python train.py --n_layer=14 --d_model=128 --n_experts=64 --experts_per_token=4 --d_expert=48 --d_shared_expert=0 --activation="swiglu" --moe_layers=[0, 1, 2, 3, 4, 5, 6, 7, 8, 9, 10, 11, 12, 13] --router_score="softmax" --normalize_top_k=false --routed_scale=4.0 --balance_loss=0.0034 --balance_bias=false --router_z_loss=0.001 --router_bias=true --n_groups=8 --groups_per_token=2 --init_std_router=0.00639 --lr_router=0.00117 --vocab_size=8192 --norm="rmsnorm" --norm_eps=1e-05 --tie_embeddings=false --optimizer="soap_variant" --lr=0.00454 --beta1=0.95 --beta2=0.95 --grad_clip=2.0 --batch_tokens=65536 --seq_len=768 --train_tokens=398600000 --steps=6083 --dataset="wikipedia_en"
Below are experts of layer 4 (counted from 0) of a mixture-of-experts language model. Rows are named router (the router's row for the expert), gate (a neuron's input weights, with its number), up (a neuron's input weights, with its number) and show model dimensions 0-127. Each number is 128 + 32 x the weight over its row's rms, rounded and kept within 0 to 255.
Before each expert's rows: a language model's description of what the expert responds to. This comes from a sample of Wikipedia text that the model never trained on.

# expert 63
Opening quotes and brackets. Opening quotation marks after review attributions, opening parentheses and brackets, semicolons and table pipes, e.g. wrote, "Fabulous!
router [103 139 193 159 103 147  70 166 173 112 187  50 152 146 109 176 138  63 114  64 113 138 142 145 116  74 138 137 128 183 134 118 101 163 154 128 123  91 141 156 165  97 117 150 208  68  96 116 116 118 144 146 131 143 192 172 112  88 136 134 169 112 112  91 174 163 133 118  98 151 132 139 140 148 147  71 140 114 172 141 121  95 153 140  91  98 139 139 164 141 123  94 151 154 162  63 154 141 126 147 113 123 189 168 126 141  89 142  98  97  69 124 123 133 112 114  83 130 158 132  79 144 132 113 115 114 119 230]
gate1 [177 143 108 194 173 135 104 142 107 106 204 181 131 121 101  91 146 131 163  66 149  98  95 173 150 153 141 171 150 115 111 154  88  82 144 102 117 149 173 175 127 122 147  88 126 133  77 107 161  94 104 140 126 107 129 160  88 119 131 126 141  86 158 127 154 143 149 148  95 135 224 158 124 195 142 122 102 149 186  81 207 137 145 123 100 143 101 123 169 145 125 142 167 131 171 124 129 152  85 148 142 125  84 150 169 202 106  96 136  98 105 126 128 195  81  86 151 102 127  89 113 104 104 171  96 157 133 160]
up1 [156 177 179 123 169 118 106  78 129 100 136 168 179 147 128 122 174 171 161  56 110 140 114 137 103 111 126 167 116  88 137 135 114 150  90 153 141 131 171 186 159 105 131 129  57  64 112 130 156 110 106 129 101 113 116 120 145 114 111 135 153  88 177 111 165 131 163 146 113 126 144  65 141 174 137  97 132 150 138 126 203 180 114 125 137 193 126 161 136 110 120 173 136  91 185 147 154 118 132 136 124 192 141 138 182  79 106  89  87  96 121 115 162 158  71  71 158 182 118  85 120  72  94 125 159 142 193 140]
gate2 [129 184 178 190 186 131 103 120  96 144 103 167 161 103 144 149 240 104 122  99 155  86 138  87 198 116 128  69 125 166 152  79 122 140 137 154  65  81  86 155 138 128 167 114 127  85  98  77 134 140 124 167 116 103 154 125 213 130 140  87 117 151 129  84 109 126 169 153 114  99 116 105 143 123 140 166 134 153 161 120 137 142 117 155  96 125 146 129 196  87 121 138 171 115 135 110 141 143 123 175  80 172 145 129 173 102  97  82 124 145 141 150 161 151 100 163 107 112 167 110 131 145  72 158 120 118  59 153]
up2 [134 130 103  84  75 178 181 121 130 122 164 169  79 123  82 109  47 117 159 174  63 171 113 168 108 150 148 180 114 137  82 135 104 164  87  99 164  91 113 137 137 116 112 107 178 147 172 160 120  59 194 111 129 134 123 141  70 137 117 147  95 111 171 181 141 109  94 130  74 142 155 114 134  95 142  57 129 117 105 141 102 120 121  98 174 124 154 125  65 163 126 129 155 168 115 119 116 180 114 123 169  82 122 133 102 139 130 175 177 143 125 106  94 101 165 108 111 205  73 174 132 142 125 133 134 137 143 105]
gate3 [161 118 134  47  90 164 164 128 144 101 112 118 194 142 146 144 111 148 107  91 190 157 103 143 104 125  86 139  87 154 179 149 141 158 120 130 132  89 152 183 129 104  69  84 105 135 141 115 191  84  81 103 169 105 116 154 103 133 117 140 114 170 125 141 152  91 171 100  48 165 174 132 158 113 147 118 111 117 104 129 188 157 137 154 115 174 173 124 103 163  66  95 122 147  44  89 162 120 102  75 176 115 104  78 124 167 160 139 125 123 151 157 151 136 159 114 163 162 136 150 115 152 115 116  93 104 126 197]
up3 [111  97 122  68 156 141 131 154 207 124 115 200 158 112 147 131  98 147  95  79 112 163 122 183 124 115  67 125 109 174 167 112 136 122 112  96 157 101  79 123 124 156 122 100 134 120 121  90 175 140 127  71 145 108 155 112 149 129  67 163 133 129 180 152  91 122 150 138  56 124 168 145 142  98 128 158 127 156  82 175 131 108 208 143 130 127 189 177 125 101  78 166 107  89  92  41  99  73 159 114 118 104 128 127 166 167 136 123 117 137 105 149 115 115 173 143  94 153 146  59 137 120 168 126 176 131 150 151]
gate4 [124  85  69 110 135 180 151 186 184  78 102  69  96 117 107 101 110 146 133  96 154 171 140 142 137 180 174  81 132 174 192 116 106 121 149 120 159 109 119 172 130 187 136 115 126 137 106 100 168 149 185 132 143  94 171 195 137 105  85  58  65  81  65  85 135 122 169 138 146 156 133 141 141  86 104 193 124 143 136 181 145 112 116 143  88 138 150 138 173 127 142 131 126 141 110 124 150 152 128 173 124 115 133  70  73 166 114 128 127 133 109 154 125 161 130  99 139 146 205 100 143 151  82 108 164 162 145 143]
up4 [136 136 161 117  92 130 141 137 140 160  69 170 101 144 198 172 145 127  94 165 136 165 110  78 119  69 140 165 152 125 149 192 109 158  99 149 137 136  76 114  82 179 133 107 123 122 114 136  96 126 158 138 137 137 109 148 101 105 159 169 142 163 150 123 152 115 143 152 173 143 112  61 149 100  91  91 215 111  84  77 158 160 121 167 168 127 174 120 155  80 116  99 119 178  85  94 126 140  82 150 122 124 134 177 112 145  71  83  99 139 127 175 101 122 189 133 202 154 132 139 100 183 194 152 129 126 120  94]
gate5 [114  94 189 143  84 137 133 120 113 122 145 134  88 100 126  61 188 163 123 102 140  87 166 153  84  98 117 131 158  58 138  95 110 166  93 106 157 130 151 141 147  81 157  62 148 137  69 136 129 138 171 101 112  93 155 125 138 197 131 101 100  77  97 135 151  92 181 165 108 131 159 135 143 124 172  89 183 154 120 146 138 168 114  68 119 122 184 162 108 131 168  38 126  66  93  96 129 121 134  99 126 175 183 153 108 139 103 113 161  78 127 149 149 141  72 129  86 112 155 139 119  91 109 152 154 163 121 105]
up5 [ 80 126 148 168 134 163 129  99 109 193 144  96  89  86 133  59 163 138 136 105 145  85 129 129 108 143 115 194  94  94 173  97 111 100  96 149 154 171 170  95 187 108 157 104 163 106  38 155 166 143 147 106  95 140 141 162 127 104 103 110  87 145  85 153  97  90 168 179 167 129 110  90 126 131 166 113 125 141 116 155  97 144 192 140 137 163 100 121 138 154 164  44 137  97 120  97 125 119 140  88 136 125 135 171  79 149  89 134 161  75 106 124 182  76 118 166 113  77 102 158 119 112 127 171 131 129 171  87]
gate6 [142 129 136 113 167 129 173 132 118 116 141 141 128 192  84 119 152 142 213  87  42 135 183 144 186 137 125 131 146 116 132 145  80 199 113 136 106 124 122 156  73 117  87 172 138 103 158 131 110 127 159 112 138 137 137 174  99  96  86 139 169 122 174 127 116 161 100 119 117  97 146 160  99 106  78  87 131 104 145 119 150  90 118  97 113 170  43  59 127 141 112 151 129 104 116  60 122 189 149 186 108 151 136 156 139 109  73 128 113 129  91 140 152 180 160 110  74 114 146 124 135 175 190 116 164 121 174 135]
up6 [161 111  98 137  60 150  96 121 128  64 129 193 161 117 109 115  85 121 111 120 146  96 118 137  67 169 126 142 123  89 121  72 141 141 155 127 157 181  83 107 106 102 134  95 163 117  95 144 145 111 135 101  99 111 132 159 119 159 142 145 103 177 166 119 182 176  62  83 126 166 107 122 145 144 162 142  75 138  93 153 172 102  94  89 160  94  95 145 126 125 170 170 154 151 114 155 115 135 132 132 175  92 116 126  87 144 168 117 122  75 162 125 122  92 165 115 108 174  66 121 181  58  66 184 131 185 183 130]
gate7 [103 120 126 102 114  89 105 159  92  95  81  71 135 200 124  70 140  89 123 110 197 188 108  94 136  72 124 153  73  99 142 162 107 165 188 185 123 164 100 153 114  93  69 129 187 158 116 127 114 128 184  72 143 120 134 147 136 113 120 114 122 114 113 149 172 155 100 161 113 133 109 182 179  96 156 143  85 199 100 123 116  82 100 146 167 171 154  83 158 105 125 102 105 109 121  85 121 144 147 109 129 145 144 115 145 156  64 130  86  99 160 167 116  81 138 181 170 103  93 122 112 133 139 143 106 156 125 170]
up7 [126 149 156 112 122 168 107 207 126 133  72 144 172 122 139 191 111 107 133 181  80  96 161 119 148 181 113 135 154 158 143 162 150 118 111 134 121 152  99  68 147 143  92 174 124 137 175 131 122 124 129 143 129  71 125 107 113 191 135 181  99  84 144 132  62 132 189  83 123  96 142 123 126 137 152 151 173   6 117 101 161 102  61  94 175 112 128 151  81 173 130 191 120 153 108 138 151 121 168 119 127 121 141  85 142  96 156 147 155 138 155 178 137 146 160 152 154 115 106 158  89 111 176 125 158 149 104 131]
gate8 [ 74 147 173 162  88  95  89  80 112  89 130  85  91 120 156 124 128 108 147 126 176 112 106 109  98  40  42 129  64 111 161 160 129 156 134 112 177 152 116 135 178 122 125 129 151 165 101 143 140 143 158 147  74  96 212 159 120 136 151 126 120  88  99 164 141 159 103 103 118 156 126 174 121 132 113 151 162  91 173 160 117 136  68 214 173 109 125 125 133  88 114 106 160  76 102 143 146 152 123  96 128 100 193 110 120 103 128 105  80  59  97 145 154  91 126 131 144 175 114 110  86 140 128 108 136 150 137 104]
up8 [ 91 108  85 153 166 128 156 116 139 127 140 201 142 131  93 194  90 121 151 156  75 171 100 170 165 154 182  77 100 117 123 215 163  85 100  86 119  85 160 144 126 130 116 114  77 106 133 136 131 104  99 118 119 144  99 111 129 142 108 113 112 118 136  86 182 144 131 127  93  80 128 119 104 154 140  96 150 129 143 132 167 156  95  68  61 157 135 161 130 155 116 114 111 185 141 165  88  99 143 206 126  79  73 140 128 183 129 157 168 148 127  59 102 180 174  98 148  96 162  99 148 134 110 115  84 103 145 154]
gate9 [ 90  98 169 121 117 160 144 151 116  96 109 155 156 149 179 170 116 126 115 126 131 180  75 129 172 137 113 158 116  97 156  92 134 129 113 161  96  81 146 117 137 120 103 147 115 140  65 148 222  53 185 121 116 127 153 195 117 160 139 113  98 149  91  52 160 110  96 154 160 195  74  57 107 100 115  79 102 158 122 140 201 122 109 132 149 122 172 130 154 153 103 153 141 130 153 151 171 131 136 125 125 167 114 131 117 138 171 185 100 152 101 184 137  87 202 142 133 176 119 166 149 140 109 125 116 151 124 126]
up9 [111  84 110 134 147 110 156 135 125 162 118 123 108 129 144 213 102 148  96 113 144 118 129 124  96 118 170  85  92  99 145 145  84 166 174 140 134  89  90 144 129 129 145 140  97 192 171 137 152 104 167 153  87 110 118 159  86 107 102 115 106 156 117 106 160  58  74 169 120 163 163  73 140 100  76 104 139 125 114 149 124 172 167 162  82 169 194 113  83  85  86  62 105  90  82 143 178 161 114 204 116 132 124 122  85 131 101 117 127 106  48 121  91 155 158 146 146 106 172 153 127  94 142  92 159 123 143  89]
gate10 [137 158 109 104  97 140 116 140 131 169 103 110  96 150 119 157 106  65 142 100  64 179 144 119 119 124  66 111 128 162 145 111 129 151 163 117  62 113 133  81 168 145 118  81 154 105 129 169 154 128  85 129 160 106 118 165  84  97 199 118 134 159 143 141 120 168 144 141  86 159 145 107 157  91 186  98 166  66 109  97 116  82 168 176 146 142 148 138  66 138 137  86 127 164 122 123 113 157 166 186 136  86 119  94 120 201  95 131 175 111 163 187 159 152 111 126 111 125 125 146 109 216 119 183  88 177 120 137]
up10 [203 192  74  32  70 155 122 134 120 117 147 135 100 115 108  90 142 111 132  95  91 145 176 101 210 105 132 112 200 170 136 113 165 135 153 162 109 157 126 143 125 166 113 163 133  88 162  93 151 107 107 101 160 148 112 116  84 172 156 126 166 133 155 127 128 143 128 170 123 127 138 136 112 131 176 132 159  93 127  92 132 109  87 151 107  60  87  95  93 105  85 118 105 180 143 142  60 124 142  96 145 121 170  82 154 136  83 148 217 145 130 136 103 152 123 109 162 131 140 158 140 153 139 154  80 170 110 163]
gate11 [113 101 189 153 165  84  98 150 131 145 139 128  70 174  97 134 151  80 115  61 131 112 165 124 112 109 125 162 141 156 129 143  72 200 139 126  95 122 128 109 155 106 179 122 144 129 166 128  86 141 182 140 140 138 116 124 141 106 126  85 156  67 113 164 185  88 132 114 135 147 169 177  98 122 117  99 141 160 230 145 117 154 116 177  71 149 121  98 158 105 148 115 129 130 134 100 128 148 132 139  96 164 170 155 184 149  70  83 128 100  69 150  95 152 131 124  95 168 138 113  89 116 176  57  88 182 104 161]
up11 [139 146  61 125 146 167 162  45 125 110 115 173 185 137 154 137 128 165 155 146 105 157  96 112 184 188 149 107 144 123  33 132 166  74 142 129 124 135 178 119  83 118 100 115 131 112  74 131 144  70  97  94 171 121 128 127  76 114  95 159 125 137 145 145 134 196 110 112  69 123 125 121 107 154  75 134 137 138  62 114 136 144 128  52 165 122 136 167  71 145 105 140 146 161 109 154 147 137 121 113 112 124  94 106 110  71 129 170 113 162 149 135 111  81 127 140 127 144 125 104 176 149 103 196 136  87 172  74]
gate12 [101 165 122  52 119 168  90 193 119  66 121 119  92  64 169 144 119 129 103 145 127  73 139 168 142 154 183 146 151 129  91 145  97 166 172 106 168  57 105 159 128  97 139 113 101 125 132 123 127 185 165 124 135 114  84 150 142 146 102 118 178 120 101 148 134 170  82  81 149 189 204 101 101 116 109 112 128 189 127 188 169 113 111  70 170 152  90  68 157 161 142 109 117 143 142  94 109 191 137 113 150 124 135 158 126 166 139 138  70  98 132 128 136 132 169  78  96 142 125 125  87 167 136 145 146 154 120 134]
up12 [ 73 119 113 116 176 144 147 160 106 128  97 126 147 155 129  86  90  73  73 137 141 106  85 135 155  98  76 135 150 134 123 168 132 138 126 171 108 130 122 146 163 135 131 121 123 153 172 136 163  98 200 147  61 194  66 120 108 131 115 154 129 113 159 128 111 155  98 139 124  71 102  29  78 180 122 144  88 119 118  76 118 120 183 132 116 141 168  98 126 116 135 102 112  90 106 168 115 203 131 171 170  97  89  65 145 145  98 190 112 154 102 108  90 108 188 181 155 112 129  86 117  80 130 127 136 128 128 132]
gate13 [108 133 140 206 112 156 120  94 106 144 148 107  93 121 131 158 155 137 116  86 185 114 114 132 150  91 122 115 167 162 158 117 109  82 133 160 156  25 165 175 134 105  99  94 116 193 112 105 141 115  55 130 128 175 136 177 151 125 207  61 141 168 104 146 196 167 150 123 110 134 161 168 118 122  77 163 142 190 126 137 146 102 171 146  83 161 103  98 144 176  88 120 118 126 137 134 160 153 167 145 105 166 187 144 103 139  95 120 131 118 126 126 103 137  79 119  91 112 191  86 117 138  99 109 136 172 155 127]
up13 [149 111 126  53  97 115 118 104 189  78 139 111 143 136 143 137 178 133 124 185  59 166 126 137 158 129  97 127  60 146 103 168 147 153 118 102 144 212 120 140 166 130 201 159  93 180 100 170 136 111 166 102 193 122 128  97 119 143 158 114 121  79 177  86  92 135 143 132 111 170 121 143 130 103 139 140 168  75 181  56 136 145 131 141 126 124 114 204 196 159 121  52 131 146 141 129 145 157  87 121 168 129  74 130 133 129 151  92  87 122 137 111 105 109  99 135 160 155 112 143 112 133 101 145 125  93 102 163]
gate14 [132 146 116 128 129  57 150  86 137 175 156 184 132 119  91 151 127  80 148 154 130 154 139 180 165 107  94 122 170 148 138 163 120 181  95 183 131 136  68 112  77  77 125  84 197 110 100  85 102 118 156 141 174 128 127 130 134  90  95 124 128 145 139 139 166 134 117 149  65 145 159 158 101 111 125  90 170 172 177  87 150 148 148 116 107 149 102  80 159 106 118 199 117 147  96 121 136 118 152 181  60  62 102 156 128 136 160 106 136 106  83 146  93 181 161  57 131 145 186 134 116 109 127 158  71 137 114 121]
up14 [183 111 177 152 148 144 129 176 165  94 132 155 115 162 108 172 105 134 208  80 100 115 155 104 107  81  96 131 149  88 156 126 115 144 122 156 120 148 131  89 121  69 143 133 152  97 183 143 104  79 145 145 110 202 142 103 142 140  88 134 143 141 124  98 136  89 130  98 165  87 162  93 164 124 114  93 113  82 133 122 152 155 159 150 181  63 118 147 100 115 106 151 175  99  90 169  88  81 200 207 112 147 146 175 112 133 152 122 136 103  98 163 117 216 124 116 130 129  99 138 181  89 172 136 131 146 122 178]
gate15 [118 150 159  98  48 125 126 149 145  76 144 155 112 109 173  26  98  94 131 120 141 132 142 121  95  88 108 131 128 139 107 108 118 175 163 139  93 131 130 221 199 158 132 127 174 126 131 146  93 106 185  85 176 156  85  71 115 180 145  78  71 110  76  90  99 159 100 129 126 150 136 165  99 134 158 167 141 151 157 156 157 116 102 115  86 108 165 132 131 109 181  54 144 120 104 122  54 163 139 116  79 112 163 169 124 170 147 130 139 111 139 102 158 140 136 161 140 150 153 167  96 122 135 127 100 144 144 133]
up15 [140 150 134 158 135 112 153  86 149 109 151  96 154 121  93 172 178 152 143  81 156 159 134 147 167 182 109 170 144 104 122 193 154 165  86 136 132 101  97  77  94 126 120 141 115 115 189  40  72 110  76 170 104 121  88 101 155 127 143 173 134 109 143  68 176 138 196 123 141 106 141  69 169 121 108  55 119 112  93 133  94 128 126  87 140 138 162  90 110 158  90 163  49  94 116 187 105 164 156  75 128 116  94 105 159 100 113 115 118 156 128 105 159 132 128  83 151 118 140 115 118 125 156  74 154 129 160 150]
gate16 [111 139 153 154 146 183  86 147 111  84 116 125 135 103 109 139 125  80 118  33  78 111 134 118 144  90 200 139 104 110  85 148 159 143 145 111 100 184 176 134 137 114 221 145 109 107 130 143 147 101 167 104 106 111 168  83 131 181  85 132 114 144 122 131 119 127 131 143 139  99 157 144 176 217 147 151 142 122 115 148 130 109 128 126 158 112 161 181 148 153 123  82 111 104 156 132 152 115 173  93 105 133  98  87 131 163 150 119 181  88  78  83 163 107 101 156 184 110 142  85 155 119 105  86 109 185  71 190]
up16 [108 147 126 141 116 141  99 155 122 155 113 115 111 117  87 173  41  58 146 112 103 133  84  85 111 114 226 153 103 125 161 114 167 122 144 164 122 186 160 141 183 145 180  83 117  94 128 182 130 152 196 122 109  95 162 116 120 147 119 116  66 140  87 105 166 134 160 133 127  98 152 141 155 177 128 115 130  95 153 126  95 130 113 132 142 110 171 172 122 140 102  85 163 125 146 142 145  63 176 102 100  75 104  87 167 133 185 124 121 110  73 110 119  89 155 164 135 106 116 135 174  49 101  86  96 114 109 143]
gate17 [157 196 177 167 166 104 113 154 115  93 170 133 181 125 104 123  87 156 115 147 125 177 140 141  73  92 142 106 122 170  97 116 140 155 201 162 142 137 190 152  93 128 141 114 154 111  61  47 136 136 118 110 109 135 138  97 115 167 169 133 102 168 110 138 138 148 123  74  98 116 174 150 150 148 171 114 104 130 108 128 134 113 138 147 144  48 137 132 166 108 172 106 113 147 180 121  58 112 148  95 137  53 124  79 124 128 143 156 138 151  97 125  97 227 108 102  85 120 135 137 135 112 153 188 147 160 140 165]
up17 [138 117  70 144 124 125 145 154 121 101  92  87 154 167 103 192 129 108 138 110 122 138 112 180  94 144 140  76 104 122  89 124 126 145 102 120 101  86 128 178  96 150 132 141 148  75 254 143 149 145  53 110  90 117  80 131 184 147 134 141  92 109 114 121  80  56 107 127 184 179 138 101 187  61 163 118 150  78 131 137 149 134 122 144 133 169 120 112 107 110 179 106 131 176 144 123 135 139 111 149 145 190 134 142 154 109 163 115 132 139 100  93 102 107 118  84  93 109 180 146 127 150 149  62 107 119 107 174]
gate18 [108 149 169 159 134 159 106 193 141 168 147 116  49 181 102 104 136 171 132  64  82 115 177 131 166  90 167  75 170 132 132 152  86 112 145 181 135  83 127 126 118 120 136 148 135 135 131 116 102 109 147 112 134 118 152 170 134 135 135  92 100  78  72  82 149 101 129 121 153 139 155 157  93 170 158  97 174 165 182 125 119 131 127 103  83 105  89 166 151 148 137  86 129 134 134 168  84 136 154 110  85 114 173 108 162 152 170  88 127 164 118 114 123 160 132 104  72  81 161 121 138 113 143  67  66  76  59 187]
up18 [ 60 130 126 124 144 155 163 155 159 145 129 160 150  91 188 146 144 112  94 103 100 164 118 127  99 120 142 105  73 186 117  81  78 113 101  71 121  62  78  83 136 173 155 105 143 101 123 125 148 138 172  55 136 116  90 182  47 138 152  92  69  84 152 136 107 141 161 173 125 178 167 146 148 171 151 100 170 156  71 132  83 100 151 180 120  97 129 127  90  93 129 156 143 134 135 119  97 132 127 162 112 174 103  51  98 176 120 130 122 149 140 121 138 147 127 162 140 134 151 121  90 181 100 128 100 144 158 156]
gate19 [100 145 162  72 168 150  85 173 153 157 139 134 121 162 105 148 130 153 108  69  83 179 100 120  81  96 120  99 115 150 101 102  78 138 137 100 152 104 150 104 168 110 152 100 174 118 122  90  97 157 126 112 138 141 156 146 109 102 190  70 113 131 146  90 132 191 118 141 112  88 182 156 147 153  81  70 121 138 159 142 185  83 150 157  96 122 147 136 101 137 112 123 108 163 141  96 113 143 160 123 101  82 158 106 133 121  81 111  81 117 103 110 126 105 150 203   0 183 109 119 117 183 129 141  85 119 154 135]
up19 [ 90 139 100 119  93  92 175 113  81 113  91 108 115  89 148  81 140 153 116 111 186  58 187 143 146 154 137 120 157 111 158 172 126 133 164 135 117 108 152 140  98 138  57 152  24 122 128 128 192 105 121 125 136 139 126 185 103 166 139 151 109 135 126 145  94 130 149 122 135 178 124 121  82 175 132 183 144 144  95  97  74 128 111 117 135 188 122 106 125 126 122 110 131  77 136 149 140 145  89  90 107 208 110 115 142 115 165 153 129 150 147 110 167 101  79  74 191  96 182 150 122 134 143  38  99 154 136 136]
gate20 [ 75 166 176 139 150  94 118 104 151 123 183 158 166 176  44 158  85 151 163 124 113 119 115 142 120  79  99 149 148  72  90  89 142 120 122 137 155 205 162 108 116 120  97 149  64 118 102 146 117 104 139 169 140 181 129 142 144 104 102 114 170 142 114 116 136 178 116 111  90 136 174 101 119 190  63  79 116  89 186 179 144 116 182 107  78 149 131 117 143 157 123 179 130 157 114 148 129 143 144 113 140 147 195 106 203 149 153 118  91 175 114 113 168  56 137 115 140 123 135 122 135  66 130 147 112 127 122 119]
up20 [141  81  75  95 112 194 135 161 130 118  91  63  89  84 203  88 182 123  77 122 118 154 161 112 126 162 143 128 105 157 147 162  94 141 171 125 111  62 106 168 134 140 142 126 194 129 181 120 164 163 118  80 120 103 145  86 110 137 141 123  66 107 133 123 109  84 110 152 114 125  97 142 148  77 200 189 103 151  59  93 102 103  84 153 152 133 112 149  84  79 142  77 126  84 139 105 114 133  81 161 106 122  68 129  77 146 127 154 133  85 133 164 121 172 126 126 118 120 120 163 138 170 143 104 135 121 155  99]
gate21 [120 114 108 116 126 118  95 165 129 119 137  86  94 168 110 138 135  97 124 186 130 124 153 152 155 120  73 196 122 119 102 162 118 159 136  97 173 106 122 134 196 161 139  80  72 139 141 130 153 133 193 132 124 138 188 139 151  81 168 128 156 127 118 160 150 142 118 184 187 150  98 157 164 128 144  80 119  90 192 112 121  81 131 162 118 128 127 164 126 136 105  90 130 140 126 145 154 150 204 115 107  98 164 130 145 127 143  90 114 138 115 176 111  49 137  18 143 139 156 179  89 143  57  88 158 139 141 176]
up21 [118 119  97 144 158 117 101 123 114 107 165 114 130 181 118 126 142  59 150 144 169  78 119 174 115 126  51 120 164 132 183 100 121 130  99  98 105  93 169 123 132  71 126  84 112 103 112 163 142 139 116 128 129 122 134 179 153  67 153 101 122  95 108 133 239 174  62 145 125 215  92 138 133 110  93 118 141 105 150 101 110 147 136 146 120 104 161  52 112 114  80 106  73 132 138 107 148 145 119  98 149 103 129 126 145  72  76 106 104 137 126 161 106  49 103 142 129 155 145 176  80  90  79 146 148 140 117 121]
gate22 [190 114 125 210 118  98 179  76 140 139 184 110 106 141 137 104 117  76 169 183 101 100 158 155 153 139 145  90 133 115 103  95 138 113 137 144 142 128 133 111 142 172  82 158 156  79  99 155  38 129 156 169  86 204  88 112 128 124  96 123 204 148 120 131 179 139 154 107 177 116 156 109 109 119 125  61 138 178 146 104 173 124 131 112  99  98 105  70  89 133 111 200 133 102 123 139 123  95 112 153 145 168 131 138 124  97 113 161 156 140 106 120 136 159 134  92  95 163 153 104 145 113 203 150 161  98  97 109]
up22 [115  80 108 169 100 160 164 101 145 136 153 143 114 162 154 130 180  75 165 189 136 115  98 164 138 156 133 147 111 142 103 146 110 105 118 173 125 114 122 149 111 127 164 150 106 153 118 121 110 152 100  79 126 153 167 121 106  37 126 109 148 120 177 177 117 168 127 117 113  97  82 202 133 179 105 163 122 194 136  54 139  94 155 147 162 219 128 143 128 174 118 144  99 157 175 107 123 100  80 125 119  84 137 182 130 133 100 144 100 146 158 123 151 142 176  46 106 160 182  87  86 169 115 165 140 125 139 127]
gate23 [ 77 133  73  92 123  92 100 192 143  95 135 127 157  97  93 179 154 103 145 150 151 103 174 109  85 111 146 112 109 112 121 146 159 160 179  66 186 114 122  98 112 107  91 182 102 139 131 127  92 147 147  98 130 109 111  87 105 136 133  71 166 158  98 152 151  96 175 175  69 110 100 162 156 147 125 208 130 101 197  73  87 100 120 156 162 112 178 125 116  94 103 173 107 119 156  87 171 103 132 159 112 168 111 108 120 152 137 176  69 100 150  92 112 150 113 140 154 114 155 195 139 116  94  77 139 108 141 157]
up23 [127 139 141  71 171 125  80 138 157  77 129 157  97  88 120 139 118  81 171 181 152 108 165 173  88 125  71  71 100 184 146 149 146 132 149 101 136  97 186  99 106  52 106 151 133 140 148 137 108 126 110 137 167 138 101 100 102 115 132 104 187 126  93 122 171 105 126 169  55 161 107 161  80 135  97 133 115  96 151 158  79  90 129 155 168 165 121 111 114 112 107 139  88 160 162 107 140 143 136 146 124 180 152  89 123  95  71 161 109 127 128  64 142 171 107 100  74 141 106 160 154 168 172 181 137  67 160 157]
gate24 [146 146 164 145  58 151  53 155 130 199 109 153  91 130 148 123 154 109  85 165 130 125 135 130 144 176 159 135  96 122  73 137 112 137 159  89 120 171 140 112 148 143  71 160 137 146 137 181 160  79  99 123  84 154 132  94  98 104 144  72 107 215 137 108 127  89  96 144 111 107  93 108 110  93 139 132 127 104 205 192 142 121 140 153 126 100 170 161 106 235 154 129 106 162 196 148 108 160 160  69 134 147 112 141  87 133 117 101 140 121 185 120 117  93 164 130 145  98 110 154 124 131  94 164 119 128 102 119]
up24 [124 136 127 122 180 118 141 134  61 123 124  93 143 166  68 137 169 164 195 106  80 132 144 125 106 101  98 100  82  92 144 126 101 102 114 191 154 123 166 122  91  72 150 100 124 105 176 145  62 136 101 126 120  85 113 141 159 104  95 194 131 116 136 159  99 176 126 102 153 111 165 189 144 207 136  93  99 157  70  85 111 125 118 108 151 181  64  62 133  89 122 124 137 114 111 101  97  94  77 155 154 107 127 107 130 146 115 102  79 104 121 140 156 156  98 117 152 151 154 144 137 141 154  80  92 152 188 178]
gate25 [100 123 135  57 120 142  81 132 136 109 127 154  51  80 156  98 140 117 191  92  89 125 140 155 116  88  78 131 110 141 128 159 123 160 123  91 198 109 138 124 231  76 110 133 113 118 102 143 109  96 150  96 140 132 146 145  62 125 176  62 132 110 147 119 150 132 142 114  83 148 148 169  75 153  84  91 127 164 144  88 137  57  87 165 129 142 118 167  97 103  76 107 165 113 136 134 161 139 102 129 161 140 130 159 196 140 116 149  93  87  88 140 117  85  92 157 145 117 178 148  89 162 143 131 174 163 145 138]
up25 [151 129 133  67 121 132  91 105 145 124 138 156  78  78 127 157 120 165 147  88  70  52 139 140 164 158  67 140 149 172 111 130 148 133 132 103 160 158  93 140 187  78 129 103 116  82 108 115 116  99 139 126 135 147 147 154 126 132 150  98  97  87 145 108 168 141 156  84 123 135 162 156 113 156 136 132 124 174 131 135 141 137 118 177 138 111  78 182 110 128  58 119 182  82 102 144 192 113 121 138 198 162  80 183 171 114 105 137 123 135  65 111  93 134  52 158 193  88 175 149 100 157 140 157 177 160 130 141]
gate26 [158  90 162 129 191  84 136 154 102 158 171 137 147 152 116 119 122 117 101 180 140  90 100 172 198 105 172 131  83 155  83 137 191 159 127 108 129 133 120  96 123  78 119  93 169 116  97 117 118 111 119 119 151 176  96 132  87 148  92 184 214 162  70 110 117 141 156  97 177 141 127 133 105  98 116  91 116 180 156 191  68 121 119 140 128 105 131  78 177 106 115 149 145 127 123  96 150 130 105 103 155 147  68 162 103 130 121 169 176 113  96 137  60 148  83 192 144 127 107 149 137 121 134 126 127  83  65 160]
up26 [183  92 118 120 167 111 115 148 138 182 154 127 113 131 107 131 117 121  91 190 151 117 113 180 178  81 142 144  77 189  92 138 206 163 156 119 142 124 118 145 132  77 127 135 173 104 142  77 140 128 135 123 130 167  96 157  76 122 118 181 224 128  61 100 142 109 136 106 169 159 133 123 138  98 147 123  92 121 150 165  61  99  84 129 118  83 137  74 158  65 137 133 128 142 139 114 130 117 109 142 162 157  47 150 119 132 121 175 146 135 111 132  99 173 123 169 131 106 137 139 180 115 142 146 135 106  57 191]
gate27 [113 121 117 129 122  74  92 158 146 142 120 157 112  95 147 115  64 184 110 136  94 171 153 140 109  88 114 164  91 145 116 133  74 121 108 221 101 134 217  87 127 144 131 157 145 110  84  97 138  69  77  95  65  85 161 145  42 116 167 119 109 130 143 106 107  79 128 135 129 138 164 112 143 155 163  86 116 138 144 129 126  86  92 158 172  57 152 128 117 130 159 124 106  91 128 175 138  62 162 109 108 121 183 134  75 174 185 148 128 110 162 110 122 113 121  95 183 127 118 155 125 129 116  96 144  92 149 112]
up27 [129 125 175 122 191 122 171  91  96  77 122 159 178 160  85 137  80 160  86 160 172 131 163 129 123 159  96 121 197 112  76  97 118 172 109 127 142 152 145 177 118  89 145 119 157 125 113 120  68 123 127 110 146 158 112 201 207 104 100 140 106 102 154 118  92  89 111 130 125 158 121 132  91 128 108 133 131 108 112 104 123  77 119  28  92 147 166 125 110 157 167 174  94 118 103 143  96 148  75 149 101 169 106 189 132  86 108 103 151 189 130 132 132 142 126  89  63 130 111 139 104 129 149 159 136 128 201 136]